Experts of a small language model.
Size: vocabulary 32768, 94.5M parameters.
Below are experts of layer 6 (counted from 0) of a mixture-of-experts language model. Rows are named router (the router's row for the expert), gate (a neuron's input weights, with its number), up (a neuron's input weights, with its number), down (a neuron's output weights, with its number) and show model dimensions 128-191. Each number is 500 + 25 x the weight over its row's rms, rounded and kept within 0 to 999. Numbers have three digits each.
After each expert's rows: "gets" lists some tokens that make up at least twice as much of what it gets as of all text. This comes from a sample of Wikipedia text that the model never trained on. Tokens count by the router's weight.

# expert 23
router:504510478491454504510501490517521484513494492476521491506445490532453467511552514503518500460489459508535497527482479500456496501518472498507493491508504539473423501509497493517496502517492523
gate0:533512451445503462524471495523510450482545518500482508515563477513520515567453537436509461496484505505501455496472457530497479483525507498473524492492502468487530482530555524504506524515467541
up0:482509478449491503473488493510539496517536522517509519505539500509519480534489516446480482515485502521528471486473489494499512476542554495501521502513498467473517495511537519487501537504497504
down0:513503508510507511490495516497509561474475488476560496526537539484500546485518535525502503500485482524493480462480500474455499517526485506503506471529517508495506530479502505523487497531519471
gate1:501505561518482508505513505547487509504539488526529508474486512486491509516505539495500505507526490426523534483452502521499506476526502476470568506492480530528536473525504523445510529454524557
up1:518554507505468492474537488537508466493517500492523546489504487499478471476489549491498513533508476480469506489483481488501465438520480513462530518467437525496554462530518506451485495442521537
down1:496499481518512526521532477506518482465500515502509526513480487518484460465481512473476499553478515496511509480480456505446503474494499448481498496506496492473502503498478526462502481491470543
gate2:490556522497490475504458535506491492485521496467503444557517477542546454512522492464515502495533510500531530563485509537513472514526437493512494522489496527504495482508497495474475508498452503
up2:505528502495500489481456558496520506470506530467519436549504470526528487537520465491503457516530518525483523529485506480522494500492450504544486525490462514506518483493485499491472514498449489
down2:484491501477474488550517493448485480500496562506470490513520446496487468526503485513463461532485517480478528474490519476510531492528500513456482489488516528510456493533488525462497490483488504
gets: " the", " The", "The", "th", " of", " New"

# expert 18
router:498521475494488510493527482486497500488483532497507508542532447519517513507487456476516448500469489507535473525514494522454490560491478493530503509466495535477521478470507513479515465472540459
gate0:493539521521489444473475500495495526481529526466521554445476498526494487466456483490466417520523490479528468450440482504528491478477548459504528540489519512484490521502492485470455499503521462
up0:490514520499456435468554499544501530486475496431491541452483510545491497486483466518476425485504493474531480445490476489486462483501512490475536540484533490492469532509478457485448506479496498
down0:506442505526530509541485496506500513495529508533506518488578506527506508508493503515476460471430502493490447498539467489463539497494527517501471492490489479526489506500513496485525490490535480
gate1:525476502516507475485488502489488449480497465525501467522491471494476449510508491544490467481524506496500526490460470470501497470504493513446509494512497512497482500517505452481528488503523508
up1:516456507516506489500486468495499471487482437495495511509536473473478443498494497543507504504515505517497549511473486471514528489497506496450525476523484503496470518509490469464530460486506501
down1:545530483518515540499542531510486537534476466463526516539530537524503502512496477514452514488485506523507479497546479472515514510510521494509535470530483534480479517495499510516469512502524484
gate2:534536504473553518506513572500520512507450511533516475537487502514492543535489525513547549468474484515469477468541470499522471536525511511529538510504483495484515571472513501496516491526518544
up2:518559499478490473481499539470512479490465538523505464494455452504500508507520527514507553482481533506502513485515474527511436546499503500554545533521479514462510552495507500506478526479513518
down2:485502500488513520523574430478490478491512475472522473494469484517550515477533490476498491526500512497541511518471544531501479476458513516545443539518446450482494488486500507501510504474476480
gets: " and", " a", " to", " an", " with", " or"

# expert 26
router:479447492508531526464492451518493535517464469514474525505530477488501527476457490487484475500488529477551533502510495514508539531520509488511537465472474524497523468488443484526462484488439509
gate0:495503484488502484536490492461495527504472470532480486487471505522480532467471498491501525509471482474547509479528520482493515515505505543497542473532514538488470480452473455499462509498511489
up0:476517485505484489542496505475510485472479478539514496472463520495484565484449477504490530496472433516494477471498496448481510541502537526511515504572483481517501546504471486488455520511520476
down0:482507495475510523461507481490497526496503480513468502506489476484535547509509508499465491519477520466462499506501513507506449506467506531492519494532474523517494475461483518476460480495501533
gate1:466498492486517463549494496505475496533545499536465505517488499495538456475467508450532542448475469489494480487507483483523488491512511490465540508455520514518473481507488491456485534524549460
up1:491513489500481472519467496491481493517524462537446494516487552476505517472489513483539523478469498525503504464497567461543500494521514506449514544496512484516455475497472454526500535508519481
down1:508494502509488440474491490462515501513512508481530515481520483496521548489476503485503477516522484504475488492516487468498545529517544492505527496443503492463472524509510533500459478509490483
gate2:541497527505511493532538517477519488504505478518460467507473468507514493520511520527541519466511487500507564528535494495507486475476498509509503478508513498523478516531501495540477451473515464
up2:527466536512501495540527497518485503519546472487452461533460481473528462534500505509534503424506523517476497525514472529501457501490500495494486493492535481479497497513499507560496464478510488
down2:549510485526504474525489547515532478500498502504510505531505468510499540503486489477506508455516506486477465496501473517512533488436508485517507545542471490504471490535478500504472497513489453
gets: ")", " was", "\"", " is", " had", " has"

# expert 5
router:468491507492481470505512511434540489525484448511505530487508458484439547507481533546467490479517481506498515509498446513518517495501525492450443491484510522490519521483532498504472476464533473
gate0:464496508513491526546470477462488494490530476494497452472515495534513510477517505452517491506515515518512525504470470496481491509531515530526507505516537488521520494518510482507479514490511510
up0:473470512495479495549463479467519517506487472506484489469484482504533514479475546475549521505531508485527508499500487501497511529557480534497539493530461472497499531519491519542481534508539491
down0:525447497472502484491502529485501488465492509537448520477471534501456482525476547524498533482486529507525484506539489513609537506474531515498552531502511438493519496439470466518502511489500479
gate1:482463514511476497478499505470526503579467476492496511472469522509509517521540515495509493567511509465490493495522489496486502500558500463470466508480450488473491488462505480449498528486455504
up1:492465517515483507485482489498533480587488509493490493496485487509506485506504501472517514535542505492484483467508483497503529511561517476461505500489448471467522498469498483450520509494457489
down1:478498493555485468494469472490530519492498505508488476492497477511512489476492539525515545521516507545519519498503460482498486509511430470507529493454496510483503490503556470497538503505475493
gate2:505525479481536524476480495553511504515518581482506500518479518505492479522461547504475485493501535504512524473515536477490468498480497513538477514540521489521475452501493503501493509466503495
up2:485491490522538483485532513534521524505513560484480493525477477475541470550464531502510490522507528482510511473500508509473496489479507511512481550510538496534495425499523523514514508498509502
down2:478494460516535479532473480496522517543536535480513475511502519543551484529543525551488524461530493515489478502484492485497500489497451459510476520476510496511501490531481469544470469488470469
gets: "\n", " (", " |\n", " \"", "\n\n", "=="

# expert 3
router:479508504478481529537554515502505448498509541487480526508528499486480505521520459505477503530472490499500482508501507484495517514489509467479519494453480496478520490501482499537538528478494489
gate0:486516470504517464499519521515516487463523482510508534446503474479473499467504491456509490500506468443519507508511536517458502523538479504478549473533510486494551468502469511506500503473530517
up0:520499503519485515512469525514496449531471475531504572459472506524471511489510502474488495517516502491463499500516497475485498490507494529472519518497496519522530484496474450470453540486532491
down0:503496489525488469506511498534505487531490495501461481552508491519532513530485505504474532433503546506533486480512475490515487475471533498517504508495505499489482527510527456508453505476526502
gate1:455494514505480526531486504506482497485531474474490492526498500508512497465486509549471500496506478502531512505545538516464535474486497493475478468458490493513493521536509503485510541511481490
up1:484504501490511517485474493472509513510500461452504491494527502506501499508484488513484480492483491488536492515521562501496481454498511489507498533455530504508463526534543512487495495516496527
down1:483547533476450525507552549513470458499510519533535502502491505482506515470514501472502522459497465535527521532477436510523512472529486491525469469482487485511467471501448478535511513462455466
gate2:497514537497507489514473495492496523489511487469508491514493482507483455451496507493505491498509476446525506475483477458474473495504568534543483505476529507533500480447456527479539508488494522
up2:467499493479479465501511498491501504518511508455487494472494496482488472444504466464488479472517491502522509446452498507487493499506531508542458504487467502541494528442439518542518519484461512
down2:497509483516516475519438518501494521515522504490557475492498521472514459512511524469501477517518506499483521498514495480507481503503507466474484526477505544484515512459473472556470491550548513
gets: " was", " from", " by", " as", " were", " is"

# expert 17
router:499535471491554452506488486509493525474479496524488515537550473506450539482493483466501488469478520482483493500493485541513514462524526511500485495495439530496531475470491503486507498418518491
gate0:491483521547511490485500504498489463528534498485488516456517506520500475523523513523502466543463497508474499467478537546472535461496491481505497502461494527511508525507492457460512527517517495
up0:524514542509496486487510499488490477532537485527521505498559512525535478499517503487514502538479503486466480456463531466464483448513500512478518528466506491511532542503478464496531498522560496
down0:456485532536543494518478490502498518526524497492463500511523446500522506474485472480459497489506536482514527492491451481507476476517495471510515494492515425506476495467534551475533497505519523
gate1:508485535500485465488467513505497524511504500516512493474466496475522526442493455503490509472500489472517520507505503491481528502517499496474501542503490542566546530496507544463517520515488497
up1:499468536521492486495474514514481529504540521527489472473468505505507557469505446491499504520491477481533514486499464496491527517519494486491499507546481512570540547504510519476511518530504501
down1:460499463539515496503498508525558459492491537520487504492494485476470486491550523497494527495544518507498510487467482479536515509440486473513482452504471506481522513473529515530468527491563532
gate2:541517488515503469486536487495530482493520446501495537504511507490476496514505475489473543523510485492488506506522484518527502491515535533507480499491510479480494481457527512515505485518497446
up2:505524513494460486522503472445526495530534475510512515517517493487519473479542459485504550526486488491488540487533473501487483521520508521507486498504519519505505510476566484484502510511531463
down2:490453458507529509490474468519506491477490498498469529476517501501479501506490496506530508458513506503524446480473487498507489514516490508485495520512453458523480515450494513500503527481499478
gets: ",", "),", ";", "\",", " (", "',"

# expert 24
router:483454449463539520504541576503525547527505524515510474477510475505462518508475516493494505452538554507507521527491498542490507551492510515577518517518543516524503515479510485510522510516461532
gate0:526469508489447494469474457497488497480513474514532517556521462485526530530453433508480470486462485507509521481557495524482510508517530505503479455476486519501505519535473485476507529520537519
up0:546486535462485508487490472539482501472475468504535509552527473485533520550494425520479490495476482492546540493526476549504518514513502519500471511502483492481519495503506491498512502481500524
down0:499478523495482502487493495480480504460500504490495493556503481524504517481508438474562513493508468508462483489520459480496525525474475470482495481522504476532479507427570490502510470548524503
gate1:552496516470482532463486463499527516499517508489510529518472539514495553533449473499508491512454466475508441494548485486495541499494526551503484525448484511461486512510470490480474481510489483
up1:533499509492470510503467458487542491507523492497529524521508535506476507480482469470516517526460444524498466494518511515517490462535530486506529509477514540471452526497506497459457487510494478
down1:484490497515501514524444474523478482497487500491465460460543513450546492503446503450486521522509540497506494506537520487527530517493499495497530510558481541469501542471511518512528507508528499
gate2:489512510470524475510501485501540528519479528494494526467482492499560501546505508489514490518519499513494441471485477442499535502485530515457480485521511495456518535467510507490472506467529473
up2:499528471495476474495492523495534505554488553495485503486493488473547505508494530525469513494519482495447449467488451464459527490466500506458482502523481490499532518483481534463464538491513524
down2:484487494460478486478487525484479460510443502470518479515529485510536510522484514510450488470471528522485521530482487472482503470515493522537520507509524508477480482509486470503528460522501506
gets: ".", ":", ".\n\n", "–", "==\n", ")."

# expert 0
router:517499532544516502442538559453495475487501502548516492512485540491491523536526529540492494496477452473514484520555450515549515523496496550508475522478507532483526482542512533532483508525512483
gate0:526532477521469528537495471505534438504495497504488528488507474518457479508476514501479497516537488470535523467501489490538530510465512504468494515507473465476552471461491490465515525516550479
up0:518530473489517520525491451491521463506513485490510528479533475529490491495488506480479511525564513475544513450495466502552536489462490517493511501497475469473575487493479513497552507503509483
down0:478521496480554492541506492547481545525500493492516553500516474494485484495507531492491460494449491512498491504481507483455513528487506461496471479500534487477481501474493491495543504568466546
gate1:465504462497474479489528506502529510468504553530468502519465485501495493494479523551465505504537495473476487456467539476516531489515467487485470542507534513502505502510467533472445494445490460
up1:508508501461460485525515510489507518465536548483508498536470474529512490512497473501504494513521539486489515449469536519508521515543497509467496522487552496535516498542503549471459539475473486
down1:530495509463483490480474482533550525477482499516512468463533499500539489459465518476462503526510502501523501450556480514522511513486513493541501491460507524488475504562458505489474519500467545
gate2:534520478488529506485504540525475466509494505475496534503494457509530540548486520485464537469513504527503465508547557484465509497505486502553523479473505483516523493496528499527506478507490565
up2:524530512493526526522529568499494475489497521492513503501522497527559550544549502502468497492565487516507447498521532484447515516499508514532507503498528501541544500458497485530529496523482556
down2:474506479540510507496446513513514514513440440520525513538539484497549465504456498508515459475472498533544515496470554498472514482555483501511504492496503497493519502468566531485490510479496479
gets: "'s", " his", " her", " their", " the", " its"

# expert 11
router:511526485524531516479538514514479482533476477507495512550498504496491507546496514488527540472531549479499556517488496526477461529507483498547486503497516481523532487505462478504499491519525486
gate0:523528487475455497489520472512474482502483471496490487486523510521467546520506498488437469473524495544515466511565494512472486469522493457486517481492486488533488509461517474518519501489526465
up0:486502497466499536512527491504480517501497513465462469566524470501518531509509515483441514457534461548520475512552538504462461501506439480475508475536499498468479526451486484490528506507519491
down0:495507478454504529514479552509481465530464494496560500524502519491531509504475541511492514518514517489485513470500502493478515542504510475512531509544447508498461503480453498508516546491510544
gate1:494523515473441485455537518452471502506494518524487502523490548485466470468521502517497501470506476539521539487479488496472505454490510512499508516486455481519513509477498495538495477510480498
up1:488504532459442456460503484512473537518474522524509488523493528496429506466506501520507521530525465540588519542471496512519490452494500520503515503513455487545513470513463488527490500468488508
down1:511493471514517478515527490530489538490513483508503549496481529483532494522479479537540519485535515468522491479493513483545494528486478487515490485497525529505481534541437467498503488510465485
gate2:523460478421486484482494530530496473517495502505507517508522504524526491508478481489503466453463486509503478493507469487480491478515508447540487508517468492553514531527517521493499516485493497
up2:489470471401500480459494498540534467491489489504507495497533482503521494483470454493509490458485481510515480492489472476489480477509511494518464521504512507543505492503486494484472502468513463
down2:483462501535490519515491472510478489485507475455513459543509487470505468535492534489523492494455526497537530515479473483520450492467498518510483467480528527499545480517492534538525462458506506
gets: " ", " he", " He", " she", " It", " it"

# expert 9
router:478551536531507480517522508518484478500472566486497515477526492516479552479501515505533479454519491551524545465519519456505497496510502494510471497500514500524448509511488496488510531501486506
gate0:521483482547502478476519524541508541469493475523532464510574524508461502508497488505539474535434467496494500527454466518489485500501498528546491543497500494488502509460545501471475516543491532
up0:492529511502493504476533450496477534505508504523538485541502495466431495485488488504507452495467465505509531521475475479516467492461490540526485544533551483504510502478507455476526507495511457
down0:477529491498505495493467454462515528532526447441509469506526498484515510482440492477519501509520499461456502519461515466506492527491530453484539507505520536514495507505493487484485509476509526
gate1:499529464551505508513510449498496496485520490504469495506500530484506530488486539523526477496507507526515504448476484507506510512524522455496491481528515505529521478485530475501470528499481460
up1:517536501528546517526497468489479524485513506483469479507499510533484510505516514560507496493519537568514468476468508494517479517512481482526468466542516513515524466481511464480448511467478477
down1:497510514478420489479514476527471494481480481488495482480496504484490496500477463507510603551504504437475471532491506528505493465504466502516504514502527494504446518474520531478495517528501476
gate2:513530486464450480502499505464523469488502486524472468501491477485509480527505472503515479448513478508478470500500482484491533560471491469474509512488487509526462515469500502523514526515467529
up2:492545467438455504482483517490517479486471509518515435507492463468519461518491470502521472451504483519473470490486468500515537563461500478513518497485483480530501495466516503519518523500471509
down2:499493511498546468495461498492475541510497485502501517468509456542502508481477486488511508486546479513533478518453502472502514511495467462548507518475489485454517536512512445498500525493497507
gets: " |", "-", ";", ":", "=", " •"

# expert 2
router:459442567489489496497487475517462549451504524480470507531457470469499493505522520552490514524527495514469485498481465452497508493485495507473417486494482470523475432501504521490481467527519498
gate0:492469547514534485537532520472518528517504500520536515519548511478521510495466514486477513490511495509496524501487470509490526475484499480503501514536456477487467492524530539472496480505509456
up0:499467541470504480499536493450533510524504488486545478508494472473517510478483482525482520501516455515509517496455490538532534486494505493518463499564457480485497472510508566484522465499480460
down0:492524470529521506504512494491515507515477496496497536491559466485494499522497525531516507521509508473520527502472475533498482549480514443480528475481501490486502522519523468511457477480493485
gate1:509533495438488423473499518468492514506493530513465519498476536493516521483510520513519483511501497533501515506494487505525542476501505510502437535525487510493488452507497480513467496459503500
up1:514516489471498465510475521496483539515497506518507524511502489495525489536520530520547476503496506523537524521485485471524491464497476528506441509511470511492494489474497498471460492481497442
down1:499498498520503451445503464499520486517502514465519534433498500521477511530486505525486504527526539499435517581492494478501514502539484476491505513513474486496548449544486519487489484478520501
gate2:460551470480524510459495483477514570508512534502557474486490510501460498507512532512498498529493536521484534489551478503474504434500515497524519541491505494554546543523497539492523490477498467
up2:472542454492529476465505516473526500517540529497519515470502538457458467518493534497469514520524501505502523532540481496489498506523504478522514498494523551533482485497504509519450507453512461
down2:469511490486438465499501536526499510457470522483544479490507519524490485495483544487493519482469496490496468483506478506463493454518514495541522481507502513491541494510527505538521490514549481
gets: " ", " —", " Born", " %", " life", " long"

# expert 7
router:479528496534494492494490509473491525528490496494482534500553494489511516495505509470506524484483504502513533468498483500545490520490512495467439472471508507508517492497519517467500500512558479
gate0:505516499499510499445539544522498535508546509486506510469502534487493505483507502528475508510485522470496484525485482469501507518480526526521492483476494500539488489483506536469514490496520507
up0:491522487490483506505526517521518501509523520483534490465506511507456494479536521525502512509509497471514466549535460502493541514480544516519488486454470525549471457463546471530497479453526514
down0:461501483526479519506514493498459517475477528490478445540490482515475519475467508503511485495492504473484475562503473491500472478541499508507486435482550540455585551523470512519511482515493488
gate1:518521513549514550518451475515499521561491498571460491471460519499510519541508482478518507509532516530521506425504507492499508559496506534499461509479499527476492498512529484484494506515499491
up1:518543528527500500528456477516468504534462509575468473469495514491535494536472500476510489507464521525520506427507487487507491510511497505514475491501481517480498523478499482486481486521493459
down1:489532517517528528519507450484518553459492502537489498507517500517448500486534447476474518515484455513501465509526497492509504468511481479506475455473520486521492534493523532556526484539492486
gate2:495473549505497483487510474473467510529501439489493500526507485515493463487517505491495485502525504531539483478491489536530491486524481516503504496521502491480477524472487484507485509489519487
up2:507497531492524504508494523541478498487485473482489555509515523472486563493512472510511485500458472525506496463510528500518496490465442508511529510510516496533460497490442515497493485476514518
down2:478474499478435469457482502484500493492494485503499503482500469469500516535482490533520484498486490488516515469517515457490496486490519513503462480499492460487481485466506497536511527548439499
gets: " |", ";", " /", "|", " —;", " has"

# expert 29
router:515475500489458480532472499499527471514549505474504442474496562498465496517468502534468490508491503541501521466497469487500454475486512484475507496536527448507482504539525440484475475540465468
gate0:508484505527462469495500504492511515508509509480517476477485495505507506488476525477526494481520459566501476541459527530477495494493525531521504485485501468503505456474555492494476467495538485
up0:503512514485462492512510514506506511505549510498516479460519502484463464513503544499515491521471439538487494564496489511497470495517527488493528457499462509481491486513542475488451462515518470
down0:496520529506514477497486501457557566511524499494569472451511465503463464477528494506484479532528500479487531544456456480489466459474551521496497434459480515560502510484476487521468496473504491
gate1:481546518472470453495492525458516516541528517518519455503505506523503503509491484503496548486543508513498534475460517460494517523531442472493510477520471513477487504514452448549494514494494530
up1:496516542504518461499509507443487517539534522512520489510481514473487512505498537466503534516502516488537561485476497503523539517543457496487513491489447503507485533517493460487475524496513521
down1:476478548528542484501517452512471497519494517498492512505464495480521478481518513537514511516483517452515539576459528499520498459487486535505504479468483471489470467461473514528530481484479517
gate2:454518522513492488480545510534505503523502455523537501571486517492501534504419530513521492467455514506552481470489451485502466505482512481522466490542483486523484467476521506527508466453497502
up2:494521516516486512487508521502473489527557491504550490536461544488513507527482503482474539464464514480475505576474527483503542510488479520510501529462482502542470495487496493510526495460474517
down2:417508489521510531488521491467519489508467494482500499480517548495475483499527493527445509522458498483490487485505467505461488508458520513514508497491460503541510527519514523491502510520463537
gets: "1", "0", "2", "3", "4", "5"

# expert 10
router:519532500464525566491499538546499520535483515490515533518512492551495529462497491524508501491503480495504454553503507524532467511504491548457514498482505468484506479470533521516538528540528538
gate0:487484519490501505520516506467500471515492545481511525491526521457542472550494466414476511511529431507574515497513504517559465498576490515526530479456543498514524482511480446505454523486535501
up0:481488521490507545511510474491523515496510528529531532520506494497539479559521481453490489481521484492550521484483472473525470484546510531486500486503515516479511514515489449466504532488517484
down0:515512507462444443541489457523486511540499524495461511420521463489533458486468509494474516529505496502512484493531487492514513467479490482516476522474469522499503505501512478467516492491491503
gate1:538470510558489485503505473532502461515533558494502500520500458483519495531529492503517499530498494447478498522515488484473514466507514497488504484531502508514485452530496506471504481520527531
up1:518506493484509470511505551550548476544494532542484517502496458498537507489542518519508498529508490486489494502493510513473513484517534485471528536495479460478514476528455505468521494550553534
down1:485525512460507479503456547507537490513499511517472494528510513506519495461480527519508512512491504469500496499472476506479515470512477505468529518510486508530518477503488470501497477501580514
gate2:494486500489502504472494442564485484511536479535492480473472487504531449490509490545556492478489514525488511533476513474477552491465514517459514519503518468525527497495506506524492500509504505
up2:488463521516500554476493508535487504504521476526513495514518475495535477477534531498511453472504505495507515533442513487535541478488508521486495535470517515523496497482486512541488497526500493
down2:496503469533483468498539522502481485495487476484515527486544491489472441470513543488500454533556515480446504532498539489500526518507501501522460506515490513473505485488505526528505482471543487
gets: "|", "-", " |", " St", "=", " N"

# expert 28
router:497492478454530516488471505541490518478503480482497513496498499497540476477548559490448509525473496520485528464481473515462493460455455485507474505533476519487543491507503499469545495502411460
gate0:561524469494540501471456492484505543474482496474489479517562452497498511465517532487504477495479490515533512524484513499455483476492489530506464515520479474514503519530485503480498455473484497
up0:544524484487502487453481504454445550481526497457487490510590493467474489471478483530500469505492461520483538526458515519457494510545504494495510540515466491538514516521479496464523460476477510
down0:525519508502503485517493498482509521462527477520493479490482523498507500538468438555491497490499439491484467456481513507518506464493506521508525496494526498556499520480497467504507513525505503
gate1:495530518474473531500533473504518523486511495517502509464506517520476512483541507524494498527504490523545514483456466482520494519504509500498525482514490488524529507530461496532466480486507464
up1:482504531503486538532508477511513513490520526501475532491503506509448522513534477527514501525546489533543479485476465479500524540456497493511513460498507466559520494526487483508486472504503460
down1:481477493503437562521518488527469508512482523508479486526463495538510516476519480491467466527473483524486487503475540498446527490481509491504511503489494559499509543474506569469481505495526438
gate2:529489549500515480441527539451513501518517512469513499504509529529534519474487504468474486533470495517482503498512494512502524493513495515498496489516491497467462456502436475509465463508530492
up2:516519532508506453429528504492525496521536507513547500526498503478545487481474472511487501510445531494449511535531483521503540479482501521493531539536457466534481505439531509478511495447507501
down2:506527494506483506489504525491460509514489538484529475480495480477521507530526461511499541503508510510514509527516432503494479456511523515458540524481499502497496510534454497493518494456497459
gets: " in", " on", " at", " for", " In", "In"

# expert 12
router:486504486485496476512520499513526496476501520471506520471476485507452505511456469515529518521511507512503464518493455512511481472461507468520506503511503493509521475532480495501496454555530499
gate0:493439492534507486507481491465476503474574483522473504486520532521529513585513536506473519524543520504497519489509508504487493576549533497468534510537549516483536517500504506470502514506471459
up0:492454447509509505483494492486486481499534474492464538479530512521502538534506535513455470511512537500490500499517518488519504506545486479440528532489542488501534497511464501457505497504462531
down0:469496524536509480484561476509511491485523486511513482468510491491517470451468497515542490539524503475482502497486506540550501545531517492474449525515499497501532519505480485498505466473491512
gate1:490489480552465475514497471480527556514527512515509477456502519478530508490484476470511502504497511485498502479515518490472563513486481528538464522474477555476479479503466502507483541484481488
up1:515505460504477449491511518473541499508473544456498491507515479534491473535455487484479515482530507518474477496518529491509568532532493479487486518494488513476493497470504495495496502530485468
down1:434478468461481465523493509553530515521503508471498452468496508502496507523492488491487517450488541522463546465518506493470496519521516503519457518517461519487480469490528486500501541526453486
gate2:514496514469511490544447522517524485480503494523492515483464498503499524502517519489546520484491528478445481520499506516470485534501490481530471513508498481526504470561491465478465483497509472
up2:539474531472510484537483522498523519467502518487474486504467519546465488561502526535526526520516512457464470495475496503451485566500460501519460497504508465519483450547458485506473477480493493
down2:478488487481493496486533527476508505500496526464519522489534486510451535496503507506510473492475473461497529495502480544478520472492482522513476460489502532461445479541511524539516498526528537
gets: "201", "200", "202", "–", "199", "198"

# expert 1
router:484532492452447506518463473501492481516495489442532488491527474500531465486507488518477532508526522472519479489511460481507549483548537453461515484499491507493544479495497528504539461560546476
gate0:502499461464488462563488528523508509538503498454508481489544525485541498480495483499460513451471528484470552508533485503534497486519542450474493519454500501512462499518480505516483526494506500
up0:520478504507491524551516492520532487500483514439510489527551519486489504499503494474493507457460485464504512488516503535506523492477550472457496532473578487450444525527490515513490479547500518
down0:518466495537510473472471479480427489490484481523481535485479507508528484533508499474503514504474497508503496496473464455480507487482516496493487532528473477498467496459490531480505543499517500
gate1:469580510475507506463466500506506456478471507509534474504505465508492521465484544490478457480489531479518523513538523538469455495513521483502538536512497515523496550492529495486558540541520446
up1:480517503528504524503486536527534472480481509495478514516501471512496516539504493524490519503506502482489497504515508528453473487432560503527494503494543450478471559497496488491536533528505449
down1:544501487488510488501468509559502493496491484486442473461523484529491511534536500509440485480473521533490521467548530482470491503511507514502508513495458492531478505523478522530550510489524474
gate2:451500484507504460499499536482512492514476483451474532502522479483514529533482523465524509482512485545507481510522433532500505521526506504493507491486493498466484490498491519538467539475546504
up2:454506516518511498507536504488513480477519505458529505536487485468501499487493519485537570544506483519538510526484472557523502487526482496528511510505464505504502538557470501523484497470499521
down2:537527505507548544496492504526434497472487506493506528510496491517530521525499497514543516489489525551466464478493525535524448489516521498517503497505522513496530519495528491508533476467568515
gets: " that", "%", " not", " no", " only", " all"

# expert 19
router:522489475517517480488540541484478510500502511523561511481524497532549502516564501493502512524517499538467539524500533500464517492532500467521513517519486525505522493515481495532531499520484447
gate0:519517483537489504443550530560488485542543513501492472487480500480532502519489507504497516516497464510532513529459474435511502519520497505537522483454515502493535518509528450463516521509453487
up0:523516465528505476492562518538472462508555478487454418522459501459516498519509523502471478526525507554532493537518468502494512523506482513529498488472494494510559507502518454478523486481479503
down0:458533473528466465492522469543546490512506481484465515507496542512498483465535510437502487508537503480544514492526501469500512514458480523493500478533451495545502486539476518512512503484484459
gate1:502466531510527493417510483495525454487484484469493521519505475492490487521517517525503540517535493516476509477515482491486537494498473497492498517485517525519513510470504510549502483466472512
up1:523472514494503484461505470489522488482492464485541535471498459500502509497496503512500525526536533499492510472492472503494535479509505492488477507491529490510529512469488519540507467489485502
down1:515507510535509483513464530532500476526498475490456498510511501521534498444510497456483519501538516511462499493479492474465519496489547528547499507479495486491504452487477484471510541492510513
gate2:525467512518450465562529513494504523502550525509502503475544495514481485512477503486513512475467420503544552501507483516455474518496490515506472484469520516454487452510491514467485512515503464
up2:533473549541507476561496537519474507491547493528464493473494481523517536502472479508522485472453453487503577486510491548468476503484490492532478493536544474449527460482492477461501504474521448
down2:529527527504525507475520477501498467518497484505463503490507503511511530501480503520503450518481521493504489442528522464544530478491559554509530523493502500515482494478471456482514513534516536
gets: " of", " with", " for", " is", " in", " to"